config = dict(
    experts_per_token=2,
    router_score='softmax',
    init_std_router=0.0274,
    init='normal',
    init_std_qkv=0.0175,
    init_std_down=0.00437,
    lr_head=0.0111,
    warmup_steps=471,
    schedule='wsd',
    doc_mask=True,
    train_tokens=987400000,
    dataset='wikipedia_en',
)
Below are experts of layer 4 (counted from 0) of a mixture-of-experts language model. Rows are named router (the router's row for the expert) and show model dimensions 160-239. Each number is 128 + 32 x the weight over its row's rms, rounded and kept within 0 to 255.
After each expert's rows: "mostly gets" lists some tokens that are sent to it at least half of the time; "raises" lists some tokens whose logits its average output raises strongly, later layers aside. This comes from a sample of Wikipedia text that the model never trained on.

# expert 29
router [124 175 152 160 132 139 170  79  72  92 138 180 181 176 134 146 143 136 104  85 166 177 126  94 115 136 109 134 123 126 137 154 131  72 116 145  94 192 110 158 169  75 131 130 131 134 142  89 107 156 106 158  92 128 167 179 139  75 146 102 175 163 122  64 148 137 116 126 168 174  85 107  86  80 142 141 194  97 133 111]
mostly gets: " on the", " at the", " in the", "- The", " In the", " at"
raises: "- Born:", "- Born: ", "=", "Scientific classification", "- The", "- V"

# expert 25
router [118 166 165 119 137 133 121 103  74 119 114 218 159 185 175 124 162 144 137  77 110 157 134 135 175 132 187 209 111 101 161 164 124  74 175 163 139 175 101 129  95 129 179 143  82  37 165 120 140 100 166 129 130 163 149 153 139  97 139 157 146 164 168 114 112 152 188  72 120 147  64  69  58 125 142 134 120 129 175  87]
mostly gets: "ate", "one", "eng", "ine", "amb", " II"
raises: "en | ", " include", "ategory"

# expert 20
router [178 117 143 141 145 194 147 127  44  94  98 134 159 116 155  91 105 160 110  99 136 133 168 181 164 105 178 175 101  94 173 153 115  87 104 131 107 135  91 132  91  93 126 149  97 106 120 120 111 159 129 128 154 173 153 104 148 128 161 185 106 127 205 128 146 142 121  81  81 103  67  84 136 119 102 103 160 131 174 101]
mostly gets: "013", "009", "023", "012", "010", "005"
raises: "==Rec", "s===", "s, the"

# expert 27
router [151 147 138 141 142 157 126 116  66  80  96 143 139 135 196  96 125 158 145  46 204  80 135 150 154  84 187 174 120 136 163  86 155 105 143 125 119 175  63 142 115 105 131 129 106  94 154 122 115 123 133 178 125 119 129 109 117 131 183 129 190 143 146 102 106 167 123 130  93 151 106 127 131 101 161 105 163 116 152 114]
mostly gets: " he", "he", " they", " she", " there", " They"
raises: ") |  |", "- Born:", " / (", ") | ", " | Succeeded by", "en | "

# expert 26
router [146 142 118 171 138 163 152 108  98  93 124 110 172 188 221 196  87 153 146  83 122  93 130 188 108 133 181 150 120 123 145 149 172  68 135 162 120 190 123  88 113 119 123 123 101 106 130 112 206 148 135 135 115 136 135 139 149 135 125 148 160 110 109  57 151 141 133 108 141 134  62  96  91  55 119 116 175 154 181  75]
mostly gets: " that", "ed to", " which", " over", " that the", " between"
raises: "en | ", ") | ", ") |  |", "; | ", "- Born:", " | Succeeded by"

# expert 2
router [145 154 171 140 172 148 122 112  27 128 111 189 158 158 144 140 143 120  75  61 130 130 155 129 122 137 185 158  82 142 185 137 126  79 163 147 119 174  74 126 119  80 135 121 143  80 134 105  87 127 145 108 100 186 172 142 100 120 182 126 148 155 157  39 154 139 130  99  66 168  78  70 121  97 151 129 143 103 151 105]
mostly gets: " later", "th century", "',", "°W", "', ", ")."
raises: ") |  |", ")===", ") | ", " ===", "”", "; | "

# expert 6
router [160 126 175 120 186 136 111 155  97 140 108 139 127 105 125 121 136 160 108  84  91 109 109 149 139 131 173 140 122  71 107 130 119  80 147 159 149 161 100 145 128 109 150  67 138 104 125 124 147  93 184 145 104 163 168 166 121  72 107  93 141 152 138 150 149 199 129  82  70 163  52  93 111  61 166 127 128  68 176 132]
mostly gets: "'s", "|", " his", " their", " with", " its"
raises: ") was", ")===", "en | ", "): ", ") | ", ") |  |"

# expert 30
router [149 132 138 126 139 130 114 117 113 111  88 151 139 153 135 190 150 147 151  70 156 163  50 152 158 142 155 188  96  92 180  98 145  80 138  99 170 187  92 170 139  88 114 113 112 135 169  95 134  98  84 150 133 142 128 175 114 141 121 143 133 171 148  90 122 156 130  71 112 171  92 103 110 119 133 161 179 114 126  73]
mostly gets: "ant", "ary", "ional", " official", "osed", " important"
raises: ") |  |", ");", ") was", ")===", "; | ", ") | "

# expert 14
router [188 166 203 128 157 160 106 107  78 146  87 145 182 167 140 120 116 173 124  42 123 137 124 173 152 127 165 165 104  99 114 105 143 131 151 147  98 147 134 116  77 105 118 173  88 108 139 103  99 143 169 129 142 118 165 133 137  83 145  82 128 186 160 109 141 129 162  84  79 147 167  81  79  79 117 128 123  98 194 103]
mostly gets: "–", " and ", " and", "al", " or", "ight"
raises: " (aged ", "ary School", "'s first"

# expert 13
router [131 215 171 145 157 152 153 141  80 131  77 137 152 188 143 144 134 167 106  81 157 183  97 146  94 158 133 126 112 104 162 147 101  51 121 118  86 154  87  93  96 117 107 107  86  90 151 125 149 121 149 108 148 166 162 181  68  93 113 160 157 175 153  99 114 133  96 121  78 159 145  74 137 116 116 122 204  86 188  91]
mostly gets: "s,", ", and", "),", ", but", "a,", "s and"
raises: "): ", "en | ", ") | ", ") |  |", "); ", "a | "

# expert 19
router [128 127 135 113 147 147 110 124 111 115 114 124 146 162 151 118 136 145 127 111 133 105 109 167 166 141 153 182  51 102 136 136 107 112 151 154 107 173  89 147 135 117 180  98  72 128 111 120 136 121 138 120 160 180 164 154 110 118 160 123 162 170 188 130 111 173 103 129 126 131  87 102 110 112 137 114 132  79 189  84]
mostly gets: " called", " including", " such as", " included", " include", ", including"
raises: ") |  |", ")===", ") was", "- Born:", ") | ", "en | "

# expert 5
router [126 109 133 162 116 125 109 131   0 112 120 152 141 169 151  98 122 139 120  65 147 124 163 139 151 117 188 155 106 135 154 127 136  76 164 158 121 168 130 143 118  99 166 149  82  53 177 106 160 126 144 139  58 136 165 125 149 120 168 156 172 184 130 106  76 135 125  62 111 108  73 109  91 135 162 112 140 126 124 113]
mostly gets: "a B", "ko", "idae", " Racing", "_", "ville"
raises: ") | ", ") was", ") |  |"

# expert 15
router [164 158 144 182 160 138 117 132 101 109  36 168 164 177 188 168 149 162 112  89 117 145 118 169 147  91 158 144 147 110 145 147 118 104  87 132  75 186  99 155 140  92 101 164  97 116 133  56 147 137 142 210 126 185 143 147 178  86 151 106 113 163 157  55 141 195  93 136 146 174  93  90 124  94 112 112 126 124 140 116]
mostly gets: " other", " two", " three", " this", " In ", " four"
raises: "): ", "- Born:", "\")", ") | ", ");", "==="

# expert 0
router [136 155 148 169 143 174  65  93  50 123  82 163 146 119 185 164 152 119 187 121 156 137 102 131 150  85 169 156 147 123 139 144 144 108 130 157 132 156  89  90  91  98 141  98 100  82 198 107 145 123 136 153  85 164 130 144 129 141 150  98 175 121 131 112 135 197 140 142  73 153  49 107 134 113 130 137 131 123 152 105]
mostly gets: "ream", "==History==", "ycl", "ulture", "== History ==", "so"
raises: ")===", "'s first", "); ", "\")"

# expert 28
router [115 172 160 151 175 173  68 117  39 115 130 165 151 152 156 120 149 123 182 121 130 100 122 122 180  97 155 154  76  76 153 170 152  72 128 168 140 178 106 124  81 119 150 161  59 110 199 107 139 105  96 125 102 170 129 157 124  90 159 118 162 173 103 148  86 160 151  58 122 144  77 132 123 123 130 133 208 115 187 116]
mostly gets: "ist", "s", "ism", "-s", "ists", "ropoda"
raises: ") was", "): ", " ===", "\")", " include", "- Born:"

# expert 22
router [107 191 175 117 153 179 114  88  48 130  97 161 207 154 157 116 171 145  62 110 126 114  53  91 135 153 124 136 105 144 163 158 164 133 155 157 109 154 136 148 161  95 107 102  94  94 168 144  98 113 146 129 125 143 187 169  95 134 145 140 188 138 150  85 140 127 103 100 111 150  78  64 150 112 116 142 126  66 180 102]
mostly gets: " American", " United States", " British", " U.", " War", " English"
raises: ") | ", "en | ", ") |  |", ");", "; | ", "- Born:"

# expert 7
router [ 86 139 164 113 120 153 122 130 120  71 107 135 112 148 195 193 135 115 176  81 178 153 125 130 165  88 180 194  89  93 199  84 104 113 183 138 170 155 113 134 102  62 142 123 115  57 178 132 126 109 113 161 117 160 160 147 120  66 144 107  96 107  91 128 126 160 147 109  98 102 125 140 152 115 124 123 149 125 203  69]
mostly gets: " are", " is", " had", " were", " not", " has"
raises: ") | ", " / (", ") |  |", " (aged "

# expert 23
router [196 190 157 142 153 168  91 168  29 103  96 118 140 146 128 155 103 147 144 122 150 151 108 155 216 155 176 134 136 139 175 170 200 136 165 145  83 127 158 138 126  72 196 109  87  53 129  87 140 138 172 117 159 188 153 146 118  81 161 130  92 153 161 129 127 194 100 108 123 163  99 146 150 105 119 144 137 102 149 138]
mostly gets: "iv", "uch", "orld", "alth", "- Order", "oth"
raises: "weight", " whom", "ing=="

# expert 21
router [132 233 125 159 105 142 165 111 115 147  93 102 133 168 154 216 160 149 140 130 157  93 127 176 164 131 156 156  94 109 179 119  71  68 160 160 107 126 143 131 114  54 120 117 104  81 185 109 123 110 168 187 194  91 208 165 109  55 141 134 172 130 105 110  97 155 139 130 138 134 101  77 124 117 142 147 186 119 168 129]
mostly gets: " \"", "es", " res", "ions", " re", " work"
raises: "en | ", ") | ", ") |  |", "): ", ") was", " ==="

# expert 11
router [162 142 166 141 144 136 141 170  85 141 111 155 171 142 145 169 100 184 155 129 130 139 101 120 122 146 142 131 160 165 147 108 150 132 143 189  90 180  56 152 111 135 136 113  80 105 144 125 109  94 194  98 105 197 113  81 117  95 130 152 141 161 177 132 156  99 159 121  85 160  73 109  96  58  83 126 155  84 140 122]
mostly gets: " of", "ed by", "s of", " by", " of a", " for"
raises: ")===", " include", "; | ", "en | ", " ===", ") | "

# expert 4
router [169 124 184 156 212 130 114 152  86 108 104 179 132 136 202 155 150 132 126 154 174 121 118 154 131 135 169 175 135 126 124 159 155 124 139 170 104 165  69 149 108 148 112 160 108  78 116  92 132 164 105 167 101 107 197 152 160  57 145 114 164 164 158 108 119 157 123 132  88 184  43 104  87  91 129 115 132  94 161  78]
mostly gets: "′", "″N ", "- Coordinates: ", "- •", "ing", "°"
raises: "en | ", " place | ", "s | "

# expert 18
router [123 141 165 177 143  89  90  94 109 116 101 106 172 172 137  80 117 147 129 112 142 132 103 166 195 127 169 211 169 136 151 121 138 106 130 147 187 148 114 149  89 142 142 127  81  46 106 124 107 103 106 175  91 109 136 177 131  84 184 122 124 154 145 136 135 111 147  83 145 115  88  77 104 131 136 138 120 106 189 126]
mostly gets: "est", "ard", "ch", "id", " north", "ber"
raises: ")===", ") |  |", ") | ", "): ", "weight", ") was"

# expert 24
router [119 149 156 145 157 122 115 123  96 142 125 114 163 107 165  95 122 153  99  97 103 147 123 121 107 137 179 152  96  93 148 162 137 141 154 172 100 164 121 115 158  68 165 128  79  81 163 113 106 118 126 155 106 136 109 138 155  97 184 133 170 143 135 144 132 137 108 100 166 154 119  99  94  84 115 131 120 131 144 111]
mostly gets: "ab", "ob", " year", " January ", " (born ", " February "
raises: " ===", ")===", ") | ", ") |  |", ") was", "s==="

# expert 3
router [181 142 132 166 129 126 136  97 123 103 120 121 136 182 144 110 111 161 117 104 120 107 117 152 150 143 165 161 133 136 208 158  81  65 165 177  79 164  93 121  92 126 174  74 172  75 157 157 143  86 140 170  76 131 163 185 119  87 143 117 162 145 116  95 132 133 120 102 150 204 120 102 136 116 162 132 109 117 147  87]
mostly gets: " film", " ===", " ==", " game", " album", " series"
raises: ")===", ") was", ") | ", "en | ", ") |  |", "ologist"